config = dict(
    num_hidden_layers=14,
    hidden_size=192,
    n_experts=16,
    experts_per_token=1,
    d_expert=224,
    d_shared_expert=0,
    hidden_act='swiglu',
    moe_layers=[0, 1, 2, 3, 4, 5, 6, 7, 8, 9, 10, 11, 12, 13],
    router_score='sigmoid',
    normalize_top_k=False,
    routed_scale=1.0,
    balance_loss=0.00595,
    balance_bias=False,
    router_logit_norm=2.0,
    scale_expert_input=True,
    init_std_router=0.0175,
    lr_router=0.000777,
    num_attention_heads=6,
    num_key_value_heads=6,
    head_dim=32,
    vocab_size=32768,
    norm='rmsnorm',
    norm_place='pre',
    norm_eps=1e-05,
    positions='rope',
    rope_theta=500000.0,
    rope_fraction=0.25,
    qk_norm=False,
    attn_scale=0.177,
    tie_word_embeddings=False,
    parallel_block=False,
    init='normal',
    init_std_qkv=0.0552,
    init_std_o=0.0,
    init_std_up=0.0552,
    init_std_down=0.0,
    optimizer='adam_variant',
    learning_rate=0.00106,
    beta1=0.9,
    weight_decay=0.13,
    lr_head=0.00738,
    max_grad_norm=2.0,
    warmup_steps=480,
    schedule='wsd',
    decay_fraction=1.0,
    decay_shape='linear',
    final_lr_fraction=0.0,
    batch_tokens=32768,
    max_seq_len=1024,
    doc_mask=True,
    train_tokens=371000000,
    max_steps=11323,
    dataset='wikipedia_en',
)
Below are experts of layer 8 (counted from 0) of a mixture-of-experts language model. Rows are named router (the router's row for the expert), gate (a neuron's input weights, with its number), up (a neuron's input weights, with its number) and show model dimensions 96-191. Each number is 128 + 32 x the weight over its row's rms, rounded and kept within 0 to 255. Numbers have three digits each.
Before each expert's rows: a language model's description of what the expert responds to. This comes from a sample of Wikipedia text that the model never trained on.

# expert 15
Pronouns and geographic directions. Sentence subjects It and was, compass words like east, west, south, and infobox labels such as Part of, Preceded by, Act.
router:123148081229165151129113081148073102123118089171161165103142124124134110131112101095131137147134157153133148143121117042133094124102077115114194106075101118147111152122160129112118097163089117140116187145122133115114105109200157151200104145172124107138110179152114154095070166087135122152
gate3:084097089061095145119141135071188088125123097090111163177185085088154169087128142058125133108124110113086116129123162156153122124168046161107177097062171127063124111072177095181168129118114134184116091112139119180122161097100136101143181119127147118114135103106118151106119139088166122141
up3:142144109167147191147128114112103142124179074158090135139102107132154167086111155147124059144101148106111145145147157146163113090124141080129187088106150144098085188092134089144156136111093105162134115057127126040162154176130082168118173152111136095108171079190085116143142130105132115135
gate4:117145138048113091104165108115123096103088178077107112095123144186131125153168119114161165136172151156137146118103114143130126186108121142174083152188185077184095121122131136146144132168139195119143112171075132162160186155091113137106158142128153132085102111106100023133065151122086131209
up4:087052107143127141123107164151121198118117129152121093150149067138108092125064101093157118142132096103158109116155131077199132153148102136118161163140123155192075123136131126157107146073131136058146160192118138121121143157124150176124086088169205175140090185075083095126097168163104112106
gate5:055147153097175068155129137091191137097121122142127137149174132096135100107127121104162169126104111111156113165103113132119119170157172138110058147044097078103094096133126120106093138133183118145182139133052165122089096123136103128097084103099117100115119140113106104180150135182151058108
up5:078138119088157151112133164184119172139126135132132168113117137059134133098102170127098125134080138165172118169087188136124148124164099106122112169156137167110144131126121115163153168082211129141134093121207088145122162191167099176104142164124165124096218163098157161086114107089102143130
gate6:098154091125130155166175110137116165106170153131089139091161154099124149095120133143178139124109102114107143075073195137156096097115140157109134119077102124172089091126148143132209064136075125072142168157118140160188117139183132149149150120102108155132124073104095188084099085182081152150
up6:128148170091111110179095132090089092134192097132081129151107143172131098115133122145160107097180093115123144151136130120135121149090110142067107073109152105118137110149122103141145115139123161115188091120142120106094167068141088099123122113148139120206096062058115085127101120071124119124
gate7:095132139108166129128119130112127102107200110115132152142212141169114105122119092094136139122086148179075150136126149122174082143118138111149172120088170083132172078148196123130087145165109092128195115162096095115120091139138180086152141096112126081150090194120111158116075162114152138156
up7:130153112119136112146141100153140132121157143118143130140145155084163219105132136165167130110116124092112157158140136098110173145104145133076072215103082160121167139158181141103115105111135165138164129170103182120158128127098154208105215140104166099083123135118142058165161071120169094119
gate8:152066130130121117126123082113143126107102107132083090118203173087113121192143132170156100162124129134120116120082184081123122150091072144134144134120142104120109183110125117141061110103197114151082174154136174193126176143136116156069134116128172166149144128124119143155140174050140148090
up8:092176132115111107200105127153162126139137195156150148094078135072126169138077133129136145122088147101156152152119100132173195089165175151120110104114146107222130100105155111143074134140111164068121113151124123095159129087068134121146114137139074160076136115094145085121155127156117166148
gate9:122106160107200186108114111131156092153128121144189151148157098146100139162054086169160127118208212184088134106152180157098093105106098187129082118144154191101187159104108125121106097135146121160093097136141168156106131177160168111109144165169144152141177169092124136149173104129174145130
up9:144135116131054113115116084104111077140118101146156150116141164182180175125083070225138143083106134092096103116094142138079141168129121098086176084126146156141174131124155161138173152075141093086124152150098115157151098132106161149141110207095119133115202079106090081092132088186149188102
gate10:124198067157129096134130137186169108118142106112184130135078152146122161109089119114161101132110143192069173106071183100162142129156094118139120185132136138026164146188123117162157138152143144137114127126123145099069193135061145134093173117113171129124094117142139087228101132067124128154
up10:193100175105180116128120114186164117086159108107168175158115122094172187115206164122066148125107137167143151100136120118080148173111163136170139117084138061149120128114139073166126158147088078138134105126085174141112102100112138152124125171125112148103166157149151087183144118170092143125
gate11:136096167184149123147099140097121167082137111142156115179111163101128118118177119101161076089190148107188131132114120137102143135156092175066111098141137064070148107127124142146128180089218115147165126101097146138147042072145146100127157080131099144168094174166118140122167107144147150136
up11:164121143117147106086168139154152115135142163156159119121146143101091111149147102117089132130080159142067146201181189095071129176116092115151115152091148123084127142114099202089130142146129112180089098108126130146150128159152123166114118159124206141109133125059173151120147126111086134135
gate12:109169068169205077097122124150132141084161090078158063144174081092192144122109100088067081111134119083109150126150108146200115118114065173132118188117160113163080067115106073101131172165099123145134139166116151084151142142083146154122184150164200126176110170168155118147157177120129123120
up12:134103088128113095146056125090098143147190074137116123131165130126156152101130067136151109167171145140128143119157170165143100092087069111063153135119150060127123102053120078131121161155121098116112130163115133146117181125099086112147158131150192105097107154115122127063135124104116153135
gate13:060177097108100140135074162105099147115174092140158116124149132139154164107130138129089158141123168144062167151188115124087133071135090085128106157120127134074189128174150137198131148056160128186155188124121118101088106095135131129089129114157159139182100121153106073116105128152126147104
up13:103186097162139146130102117058140165126117126167110146117070113161118131100164095157130134118086159108132069115099129113160112110119101206175158166108173172165130109078156117157150077149129162104101117079100094107142142150135172092183120055187139130113148123084120166168134133104131138147
gate14:111070160108154153161116099116169107214148096126169115094170143168140139105101142127097090140121105170091083139171146096122121197138119142159135120110213139078162143124170026107126200177184129116083096148140122131128152120146116156121107152064158118075087158113114162150120169086121144116
up14:072121137103126188209082123088133088208090084112132118113102120170150115177154128158059147062117136120085110101116160150101061142151126127131139137110155035165171068126127081149122137149114087156118137136156107154084122109182173172142104093075059085105140140115070154125126159173145114153
gate15:151139116113139132128094179073118058101145126188146099102103092184145108139129091130163174161158177115128155111118133151160110124076146076088148117160153201163124076093150183120120119174133144135136163100125154052054127120119155085074189124135163073156168121139131139162134199153121134170
up15:099160147144178205115070116097107096123105103150115124101144138161124190157077126132197151173135126089111113162176122167171183117123178126084092140092123101158130128147110142155127182116208028095122105164132121158176204162107117167151100167129168096130153153173098176156084125086155135107
gate16:055129057142131201090145107117180116157128154092140131120194140160095132095122088064101118145137110085176112151127076177135107152141102138087128102147104146159181074153200091148168071125077045161153134156132133104084115142111171118101206070092123129110135056124137182161116187111159119145
up16:144161093166082041157161133117125168111122098125165094134125123131164092184128156151123126078177123122135167175088120147120131150142117092106134115158126116132149108137131086089102059127237128215103145089097163103117154064141130123126153130150157139118079071133170129122141133104158129132
gate17:117147104089145075134174153137177128100074131118151198127081174105127150181160115137140169109158162041107069101142222128074126148105080134108106142097136126109180058075122130077122125127150144099128118171129125101139143129108146180087065120118164171111146154139088168106106091123179122140
up17:122154126174100112167101158055112090102116121152085140120160128091129106154166153098097108200138089145127151093095068111132143094134128090130116095131137092136071124152157140145121143111146149127108115116087111185136101097112071178084103103091104088150168165081138146117135108116111116135
gate18:087117120120117102111084157098163216110150139131097131190139068153138141048117100062125086167107112164123102186097158122176131200079184105057106122129128102116141143163155090160139166180134144143175122157110099103131115146086149157176142118110082146136094147111159168111086115158121161177
up18:141162180141129118194079127117140147123169125098123155057094147070068107224147137192119153084139112118164127097159126137089094112074122078112130097139088130146111133097134093141123066130128146171080171148214117111119152114142161177114121128120123066147179131141106105030126060172129129154
gate19:133107113101112094164112116102090174099167108148138115147115115113171128098136102109112095075096169124129154104123140146141151204111127189080211073075143118178128128091178112105122117154088128104076148099100139062084208105118140132178115136182183125089147168093120076161141195180048197080
up19:146183091143151104159184171149144137059094132145130126136162129108179127103102128135188157099131134141141148121152118125098080172078146119059084141080135158115124143123195209085113128123157155113206110162093172143103134105164144070156074168153140153164104158138141087179151153132136140135
gate20:167178083169194122148098151158117115130139137146163088082092103122130154123156156132143138144121191145108154147077111118080104117090136140154205085115159198128135169142106145157141103173132096172098140113093178086106123098132086150185147152121079091097110053142136120097098134122133132155
up20:127185063066140119163112104146160156152088133169123149101150125140131132129078177114105168126127113137156139141178077138140162120074095107119132080133116108160097157165154130121105145093142130185108155146100078133164144178096107111114125132086108078127120165155104082129173113159045148159
gate21:098124103139120101138148146115123083088121120120125126156150137114131144104115134146127142169090136156117157105129061127133103128105084119102132080113146113118104104100130149125140116131131177137101166104066167164104089135137091173066144143163155166119116165117163161097107141145109111189
up21:132171120175104094174102136177169167116101181189148127114092143084110084131155157089114175138155120122131204111158119146141104140109109084072164110077105144113157173095112114047118060138098197112121151117185107074196092099153156115067113132103095163129153138103164147153153117109100116133
gate22:164136112139139141141150127121154111159131158169102121148173097143108123145202128137145105094171100095160162075130144111163164165128117132158172083097136081156174129122096125123157184226090119121096110129187104160149154107153146145148117092160165144177081169097181143156080142147128151128
up22:152125156152087121089112124187082109079133092072136166178050148110153190172185100093129147107127155139113083144064075152079151146168178141144110172128141151105138082183151143113102149084153086200152075120190131129141091109165143123176126156164132161125168081067145051107112135129169113113
gate23:151070049146102143067100096116133120139081119106167156085131156165105109151112086170122151133163107133122115157161113113075092132163141134065127140165205142105097131079174164122087104158133103149129111115117205157079215086127119105108096187159150104186141077117068114142107112091116158076
up23:158128128109186129112158105086180077112195141145159127131086121168134083136119119135156140115088181078144076123148116151070172120114151120130129124165108122121166153080133130148164074124144106117127119149163048109118117089121188081058140071147147204125095171145136135166145068137081110144
gate24:118112161128107131152108183130158152152119119158173171143049068211091179126155170147107134092151121137070171134149119103168082131127160120109099104115039079118123159152118098098095120133129139130103096093160070100122111186123125173131138137130115139169111096121117147110088142102073141133
up24:129083095118124066145194109134192113074060114125174093132126160133108140117154109161144162164039137165183102092119114081155130124148096112152095093137193137093148141165140113123142187140101125093111097130113187138187147075196086148120043142116097136118078165152105155131164148122115168079
gate25:130117093137062152100137138123120109147106095121198155087103119121149102140125101197126147149144198127070138134154110136148153062145142140084140115129137117113086071166102113130139156147130132129182172087150149178097132124194103091150100102078143134097171103152172158077098087141144186086
up25:146135113152153129150088142088129099181165173109154080160143136155129130120081160128174106195122146116104182091131119142132098134127175150095155080158117137151093202104154129191102143131146119128107125139097084137090106066156183121174088087100141118149110110072129111083107110175137139107
gate26:116147073121118131110135158170127191114062111203083106121088126128111158160095094145176148125170081143122171104128161137161116142168104086126097137101155114146195115135108137136193073184125141172148188129067163076144125164111133143138161117199140112151092060108111183145146090144169167113
up26:133098150080116095077076135122100140134135169149158121119133155074121150096179123149143112150111173142121082161082122152094120140197094102082162085170140129112141170110105138142081187128113154144127138135159166156148079059113120153148152129166095117146161144128112088127159068196081131056
gate27:135135093133137117167099137180088190143179159075113136128068114157105080074137133134152133173055138130140170105116092084160158144102137183194123106160106075086141147127144103152110170167185128132133077103146115154176127101111150139116070114135122127076154141082144070150102122123053194130
up27:165154049150160104098106073131148147117141129101145081127150164216159143089129119128140190106159187170128130158117074103117176125109172164142197156074123083076121103149127130165140149140073068087111123144144159140127134096051144124132172129070124146103169131154123139143160134141131135092
gate28:076105088076150110050142043158156104174120110073096109145161090116120148127099175223045096121175208159138111139054139114130148121114081159151123132152188114153132095139110121137167107140164115137164173103104189139141147108111118149111170120150110086116121163122171155166125109080120115169
up28:147080095178128093182129126171107164082085133134128164153129088128081132160097080125129164128138085115155160119132200173095118117091090110114127146138162121148051153078131090168098015045091122111153091163152143132152125144112109120087116178143116216128131120106126117169133116112139126073
gate29:100186149135141134158103149136158080053162153086130121097125210130101101114094202129121118093125120107142146061121071137067154107074078146175095101150132138104186146135090130146159134161160094161197163141135152113113105081127117185103103128136149113133093106116152169181154052131105147153
up29:125150140145117170112137126128127089085141068144081089127107126116152138155102131122067151205133105166100104157102160045117134136125189110099130085141103168130201148100121156052132118136153116122144170132133120133167112155131078125104136158148140147116159094117113122181124155126112108172
gate30:070149202124060149143142100159149103125102144144109111069188106080086130155128107088160062096157096144123117149111146127126122179081128225140172163121105129133104157096069116166124113176073109110153137118142093184102028105151112144083083088105124191121061133155138129127147110114130110128
up30:190131122133132156166119098119174146092133117111072125087185107186077160101134101199165119171145088122184164141106141127109107157109099113080086105155124149149124096114104220113157094210129116087152143102205100115104097082090062134101133186160112119165140147142123139133130170091203065154
gate31:108177118105107089050154179146137099140150173169143101083117154134133129147123078136123094137141110160145115103066177119141152135086094195085203108116130136155194112160096099159214069173097104105156166207144121128160119154100167082162138114142135155192131118081121139133107147153137146122
up31:151116127153111087120125128141099083069159153141129148082105193097114091118125143139165148128149135103143101183102133089122125109134133103095088108140173096120167132090168133118130075155141119126177179126168118082141133108096078119101112153089139166145139157142177136150176112122100076072
gate32:153142133178125173100135134145171123152136094129138087139155072167155092138044120128092136101103076140113061148149101181110100103169135141152107149198146142171097091120068157167151138169132191191160183169176120170136110105117148148122156145136163097104124125159115107128077129128160090155
up32:134121103114148057079161118141167152187115084158150115130102113143118119078135138140129083150064168129064074163048137087135098066129101120132131154113142134154156091178192124102136108100134100108079096106141095104092100130131094087152132146160072069152118100142155177045149119125178109120
gate33:114093114136139112154176073159105093154169121136098145124167157164129110091080131133111123146070124167118158123136159135185125104116069108124151159092097114164166094136108163129139080145112110096070138080132139150099105166112154131143092108101108139128116124136098132114128141091147135115
up33:124123113127099159117072131082118128127157121160042120126195159117086076076109107082156120124154142149113098148114130162161025123152085094111126112186140090130185101174171124138162101105099101207153145079113074155080088119084125097140162070095109111222123137105111096128129147115138140076
gate34:163130087139102099101132063118168112058141065123179067114148170153077138108080116116066114103156127117137133124074107149110117132132147100123137139117099155097139164150134141141121077164144140116126147073102148130172145143113111151149115163168087123181130106148119146102093168124113146168
up34:098103166154073118059183143135141101094137138098099136099146130183126080110118096131170154180106165164141066145168095084089141122148137111144117098110136080141155071094122121125178115082120154160164147115158101124147104098150159097153105168076097095105076161121129092105165063158170116124
gate35:128093120105109120182151131162187096167081115164109129161151153169173034104118190107153154134120152121135118096070134108134157188151064166142129160151118105138109087123100072121146127183121116098146096121078143120069133166144120136164137126064103139099136128132146180143074109088144127136
up35:111089075137174174185083131122150206140156080184133146145071135130130162166079214111155137095184100104101159119083156095145200142093147141143129164142126136112095092105118101126097113134148136096071078108171157044145169120103117073095147139131150147095095059123169119122069143101148118137
gate36:156154144129104172085139081139137102084138130121095105089152140106114159131095085105085072092133126062188125120139166122133121104135146104154149110158137161082220119127088139127161101130113109108114162153096137115149098124150177136080089143162182090168086186062159113166098083121138052099
up36:191182156153108164068154127085122102137182098094110146151168156118068161106128069127144099158077161138168119154173098131108151118170173163139088187167127135060077126135119128062099171142125080134179150092179096126141116088129153139161054146092141151126103158133184182130172094086133108171
gate37:126078114135097117168172193171141164147105151135125106154086099095109178112113129112124118112152129143157149072062156104119078159145107124113162144056110093148054122147099099173100129149131085097139137150124147105083195156115178160146090103121145159157143130104138134156072214081154184142
up37:167112174112078105073103115053099152135101149115169135152134089112092093142145140202156122139158118118133078121153090143196165096188167080078152134148105108091048077102140147080178114077168171135186100124174102114059121099136099124109105137161082158154106139125153145126158061106112122147
gate38:133131116112178035121178122089136113054154190135085134124149081034108174099126152117105124112099125145166103083074100141128142121093109132085094085104137124116117135081061123133151147188158095110106118142071170077154135113058094119108131082158164134114088119112132121159117123100134143125
up38:130209089154142112117130088158117172145222143209093139101110061164155148155110152074160120148105188129131174095123121152122126142095153122079130141145132106139136153146085118102089195106102155140087136129156133149141120139121098103163149089205172120087093061091143086125140188129159173111
gate39:083171083099126172170114086061120088122093191113101196147138177083160090154096163106140107132099197148132123128066169154102085115167166132130179163117128102156119146103150146175213139176108120087085161126173118118146171164121134127073053104181180102129087137088132150117133140113078193146
up39:100166146091130168090126121130060107166183131103118118135172177182144078166150154105091068149146127118122201143099138115093113142130136197129138081152118155129151126133145083173126072118111145149123157084106122154114125129098170104141196067126164125080127096154098077137124137087124125145
gate40:162108124079130169140146173106149150113160117108138140155183176187074169083091113100114092110147128141184163076068155132130114186077113142147141094150113091151103142125143133107133105123172148075139110133138113097151157114167109117111167106094160105095127151113139163132090161110118158135
up40:108173169163121121139090098124115155152211151118112173087155134091102095114108114130100143170122165109146114183099108126074125152090136147052177102144129107126195217066138094146131080127149118139148096133148104162084142169131138163171095139137114115136122096129167080126166156108086088129
gate41:135154075126157182078175165120172130114118170145098155109116110145124086101080116118131135167177109160141142164171098109136141111166140172159136100151172109181105081102090121140124130188121123124118158137132123136122097130128116166079066167141186117109077164159158110121072102153135091205
up41:147216066154160132153153133104152105120103170089081116138104086149157171139120110099142150167116129178138132136135180131089099156130199148146161155113087161169169117144167198155138117166056118135096110165091133088162147095128155096106137129111100093156082142131090140151072120160132191137
gate42:159139113169187127110104123129194088108146171162124119102131149117134105078093126100126133147134111136134164129098160072187106120145089119128121170103140110131162077115087120101147124178074109141140190171104138158096162171130122171110153147169163196108164159116132095152127186129144127135
up42:131153126118098102134004141129155101076047157085124113117139153120101146126089153091128095127132092125148115151124081065118143144123122173125106113168123106147082096079139144114101126103152085126143175067122115105134130089096147087133087160106089158140105137069100135114121084118127054157
gate43:135122139108078134107124062122080080139166076118145082146110064142194147065108152084128160098157193145141147212084117143175095146108107095111108122206111112109130141143093126183115173120162139127073162096122149159144070115096122090114124116138133124146089098099156136147160162125134139145
up43:114092131083090093161109094152148122118098138179111127113166146095133065150124116083113122113151083197085147107103149153158159102178075116111134115142122131149139123091119086121142098167125118079163160149140102105091063221144120107136130124119095158079130087115177139124134149143154114125
gate44:149110076106113090125162118065131190110130140210131093145117125149069151144144160116100135157149166145123161172079153137136115149174150172126140143172095119184131114146035099150139118158148069116089140125103097148175053148184130178087109112143150132136145114201163120154146137188104152114
up44:096105198103138130100095155139120100142097115088133166117155132194087056088141133179155116120098134173147086150160147111141120159110182124118107089111117135030206088129123102145174115123120198105179098113139129108144160130071134073144156125121117150117138142109159104142158109130148138155
gate45:112130100113108111113104107195110114103168147155117140154071078118132170134160114083143086109144203060146139170104144171161127087155125091119128080128132154092117105149151104133169107156123119131133137106121046055162079173160117075090146097124123159122197149162158128100118095147103146145
up45:149105137116114091129135154097123152107111124115135045128059026146096130123106142153130142126135114133080107154192079135106145100128130101134084133115069142139131111096183111108134118101129085117160103108122151193210106091066103060121103148153134090172096130141189099120218164131108103097
gate46:140147059116141116152153080101108131151149146096084118137163109137116076126106184090134147098097121120176143161116157073147092116124122140123124188082192138108122115125182198134114069075126126146147145123171082094124147069125165149093168135197133178164164107121133108095051169158112133168
up46:111152106171160136073112196116116155123157112120142164146149116125108140148146126133119163121139185122155185135140151154095166169122032116130120099031169155143091098081147123170123137149094107141221160168145151090111170165155117114116178090147081115105112147124142101202144129132112099139
gate47:112179166106111132113137093117094139037142119141090105164142078160084161104155140152120166130093106056206167155147163132140123048163106094123089087130164161166156111098114125144172083144131153114171153128065066182125111140144147115136105129153132195175176124074173176121070069156142080099
up47:170186168113068141115155139146101150065150146140120137082115156084094109106171165156150121138129073101109130108136109123167130118076130160105128120108082198088092142109149184075093089096129099187153114159130088099097150133159160100109118118100139147093203111088129101114087141146145215113
gate48:156103139185175120092134095128113076120164094156122113139113064092116156119072132151158104164167102107096113123128137121147116122082178112090133109128087101132184131061189205155099104165124127100104186183204167133119142173110071114099166142133098187112157123096092138112127133160158136098
up48:188114144117132119125143124060180225126113087079124117168125075182088124076073110147140139112123126150157109145109117121142128113135095117155092087134148100114127158119132130083050110120073137111051109039154071094159100178152153125161073183154125147133129105115175134082122091168093089104
gate49:161078120109173134142113141174110124139151135148106075107069118048099130181086133074138150118128131108099120146113096090135132148106132177143159148126158068135172179151147225162063101149110126091077170173124066077092147092062195130104104165074139095172136137160165152128084104132129095118
up49:141088116127110132119124105116110109124065150062122149095145122116095078133135126125129091138144160043070171070112141088138178147149132173168147089148094141154079120164096148100145143104078133068140161148116154135151085095130100098066113112105157128129123106124153117129144130164123140133
gate50:190167093107149080106083140103178116154121121139147100138097126116061064083088113112123163179145129180191142132101128101121112161104151142115102150130191077118153170118114140116125104160143152096185089132162203130110201193133097123107151122153119074152094155118159152161116165080115131082
up50:120097144139148147157093126184102086169159090099139144098113093126070152162145096102111140151107141078138131114111133091108165145060126108087158138124130125131122212146143147157095152160130115091085153056100116115156139190167130137140169138120138101104179205152102075134083135145131159153
gate51:175092182165140171112104094107112127148103121167183092151097196132126104157129193152095138122157151142176157118151070120106110184133134155144181096089068102085108131120036113120077146149160140160112201086136181160167084179144105140163119084122125119168124100146161099101142150110083145140
up51:117118093113172159168118112101109161192135075162167120165104069145131077178153198098139080129153118145130127154138145101141155114105174169099150146153099104099172125110101179138132143115070131084135053113137152081147135110109110110193138108127096123125133067102113090147157105148145085081
gate52:122090129102141158098128140117160123175132112084061121215166130107189149139176135062135085069099110093081123136109104129112046187075129115140195121098052126131136105190142146204122126117101093117165173118064141150128172140099143158135139081085141069075123108122116119111127173095143173138
up52:103135160127221160131059162142172124085106145148112133083123110071100119096054110084095094129108147116120199105176143122106112137068140163161125083163189151183108127080142153154184104132093145078149137146138122107142139116105076092153138123145158146147125161120138098192134107122083063145
gate53:123154110141133096140082111121117053092148121133128154080132163174084149131112150164182120123161168152129157103134106094090153098127120126131153192162097132125109152151105171099136111148175115098206106188103136084126108188117151231144083097165099209124103135091121096175149127123102126132
up53:158118092167148133143112130170173078161131112164174109134131111174086126116137076180107182088139129140066074083130084117116129086113110103150111158128182207122140101090077149143160157112139120148119107076112128154135155144142125144135141111168140109088147135149117165039124105158154137123
gate54:084143060153100102139140095143137166117140158147122099167114171130103086161176087096170136152156091040115151152133172127172143130159120125082098135110116154157173061083097123108172159140105144096134131133128121110074110115112080114130115126108107142139101139138140113110031135118183102120
up54:127115055056110174102130150164177133138134124072122140144109120120091116103117104178135105196119126203119078155142084110120152150103067135120127119098162113104172120136143103094119157185137099165115157141139148069176120175093172131108097137084126091113121167127141066131155088096072123127
gate55:197082118114092112109151105132122129102108116117071135121117119099118143151143156147143101120160115136146060112143106195124102175106171111096165053187118146157135185178116135194142103123083086148149120118169156132130144125087108150186145123136096136137112108124124045162115124087127125146
up55:157147096115090108152160078105151120032142092143110127086127128158169133184106076152146099130116090125078112125087197138103123107180090132117119170123120128158138149164127152204199148139133085113098095145059139155121153102115102135113106136149160087167134045125118144129116162124112074128
gate56:109145070138149148101133180180206085159165112137122121163109127104088104138161104139076136165151125125077198133116141123149106138150144131134093175122169151054099147151073133128130124168129207087111133158166140117185179121112119124135141180101191161178120051105135156070139159140201127141
up56:172131087094122155160185131161107179168064128119105075127133135110109072116142077107156154090099159089116148117149110143127189116117162124117113107156131100119104089139212061125104089077140117123108112194056147066067132142116163159143122095133118127100079073109144106138123212113137121111
gate57:145129105129124087125110095087096158125181134108083117133122122145138125165152144171085120150111153153173177175096072152161115133141153133151188088137113114103073118132187131089090177122119142148090174179123184197126153104155098157125102142067156113191140094114125088126157104148087107119
up57:079135141117109126143157152071081119124114140129098126149156113069139117130137120135128098132139145092189191180082178091173107104111182132178121115156163125146163165200132132105111159154143117094201116122150074110109138092146121136097173157065158056148084174121133130148115089154126133211
gate58:198134161142102166141153103206154124117088078132140127115089137192139072149139105142126124150114125111096121151235093103075112118184154099137136166185132128091157060167080144069139147137139156134142137113140126155076133194159147157100091147102146129115057123100134127136146175140154119181
up58:148143101192132109117171163120109118124147129098125159104145130182095031170083078151118154146103112161143142187202134099128115117106074107093092103121083107110057121122114047102161134119087147145131093064155099113141138152146168161131153076129146095081174085137130149118140152106142163194
gate59:140069063132148137172124157154141151120095172149150081186049113098088198122198128123146138110178131141141127096112167147157100112181097120162139122060140143197108108145131144109105134127084136136168142176107181108182093124124128141096152101171112099133080116062148148157129164161160115163
up59:079105160111145117188135135122175100142158128084122126072165156183134104136134107151150153130087131180120129181154095114165202144126143111165121117100175111122104143147160130123152145110157123118055150120133109132023151104156112125141130198120154136125172079170167129066128121120076103093
gate60:133110136083141080142176163103154123188118097152137111156129072190119136103077124206158119116113132163147121060148110162097118186154061153125181121127128145146124178137123099086135127130179152140103083180140090152149153102120108135123150083114189209104123112134173145105148122132132160160
up60:118109212104117090137114104129097147125075165149126116090156170079129122178149149159140124093098121107160124114185161105078082173109093117109118133138139102136147093129137114151119131127114106157105074149148186060150137130086175097119035171091137130113158162092115121156138125062146200175
gate61:139129096143132176100089105144149129122110174136130118120100151158150140141119087137125192192130109093085132139101100069209082123147112177141164077176134088177161122112129175144145193124145095096166196144142132144124105157144114164130105122113133052136167166100117134134140097176069171115
up61:136102134133124097178164153108159146042116110161145163130133113158126067138088178142136141111175197121130128108082122185046057145148137085149095141133136118074173153079187116096116119105111172110121040077167095106038153128129175131149100138152174133089090148141165089136101124062109093169
gate62:133129053172095110116109080169146092104173160125160098142119124169141102140151138109107165151128099127155176153110057171118117137167139088145187096162111130109082165188121125194153111095100156098200135096168108220123110104162089149128117108097070160128094113149113150133127123132132125132
up62:108099126111154134143131149121154119143130105122137143163139129111096085116126160117115178123133102174169168125091203229144110112090125112083096070176146099114125126163096164209112106118097109083167174121111126106088066125059207131126123105114145139129142122150100184118108090148120110140
gate63:126081039143123125119161111104168127123079115135097113086165184170149112086150152118169118123119147120148111134095139111135132097066080154190144115109138092093135097098155153128148092128149093062144176126095064181092137062116149086157136095158132173247150134117162140161131122119133118135
up63:126112138101132129136054133082077122104140072091145140082199140115093160109129118098160109114117143133137141153132139121151084144126134179174131119175184145120147169157140165091124121129163164076153130108127133122138071152161119105190112135103057101099115122136058086124091152066138148166
gate64:146133102209086095137111115206104076157115126178112148134132122068149187072178146094137121117109114104141127111101173105140073081143058133113125142049107151124123124142154079098179142143122130116121180203089111140090132078073139189099119160161137108157074109131117130164128173112103171140
up64:159085123185212149118132125181116083142140098103165120147087113100137127037089173138103125171110161117078104132135195134150150110110077125109167155100103088128078132140147134110105083095092150139139133120108152090152102185099161173187145077147148060126165097140135133125073144085090086118
gate65:091149114145140158154085154113153074126134093121153104139116123100135176182148076147148178190114113099160169105115133105118142112104159134135128122080150083175168131139128127122094139144109159081126100092161158100111183139185129103161116175119058079143070119124108134102139136127173086140
up65:140128120128081096157161145143154128123153166149120113157088099119130189159166182121195141105135105054114068145136119142149142134106111096141155150213110200099113130147116175118105125121112151140092125113038131089173143126090153137173153126214145112154168133174161083154134171135088118114
gate66:112143164128072059058058140115135121113095148174109172114132203111091155136103133079163079120131142098127124149102120110148082106136118145097159145138162153089124117137188160152154073108108146159173137117083156181116078061127066143060193079181133112185125079054090123144066137097188175126
up66:167152119120107124123129197139088136116186091085175170087117150108181152084154106180147118055142148100128105081134161159091142102124127153186148155135159116141157153106116127136093104122172121131098118101141133071094100145155179172142127141144097163133145110103091079111174157190123158105
gate67:110109076126145118125139147153105158201093137033099168122077150130114141137132191148119155088154141079130100164119145114139115144142129096155172155110095135130133138125051149126113114112116113161051126172136126121114094081150158154112101118138150086121089070076153109105088169134132133162
up67:124111142162090131127109121151083164105120073141137066111090160139137135132136085135163089121183075143134117119158127166094060142134143188144118170117133162160113092133131113077113107148135136169088045142155245087144125171154060133141168156147139143148100144127099124129092179122167155055
gate68:156118058194165146113122120146128130097162142106163109131143140095144221109178144136117101131165162141082160154160177125102147090114127094103116090120202132158057126102024120159145096131180094073115165122158180102174158111113102207161104113117150124142113113144196163136121116145082154156
up68:143119139113113093189189164154197134152166121109146127160143091126109137125137115089174144121151137127094137129122118085059113141056113158139042044106092144131142155158115144069125128116074142083122120187141164098176174103157129071164121164080137107103082172125132122138123129145112163118
gate69:108147140174115121107126162055125117183126154174130085133141170161145119123133087126133158133164099184116156081130191210103204095087118187075182093141152113124106141081135119165149165117123111127174190134111108081065121091118077154095182092106052107072102095111149179147119089124160209152
up69:151152091164116167104127137155122123151132110156109139158114034131157158068122124146168189108085129132116090052115175189135129115145141120112127190131115136113096102091137202133118137100165111161076133131096092126114104085125102144134138085168102170188115124184102077126115134165157119120
gate70:155088135089184077101098097125128117138124151097094101180099090090149101102062139109154123153133148114104073151117109105126084111148111075110136090147147120115091175139097169138107122127160115079139147162120224113099160152133171074104175123167154126132127202151159158204153138105110109129
up70:136146121150096156152135141096109173131095089185133129085072172084121077091123143134166116156125091109212041089156160132084147110176108141078124103144161095103176135152154147104110149089187108120085115139134157190171140133155086157141135116108077132144136201132146176149128115176080128130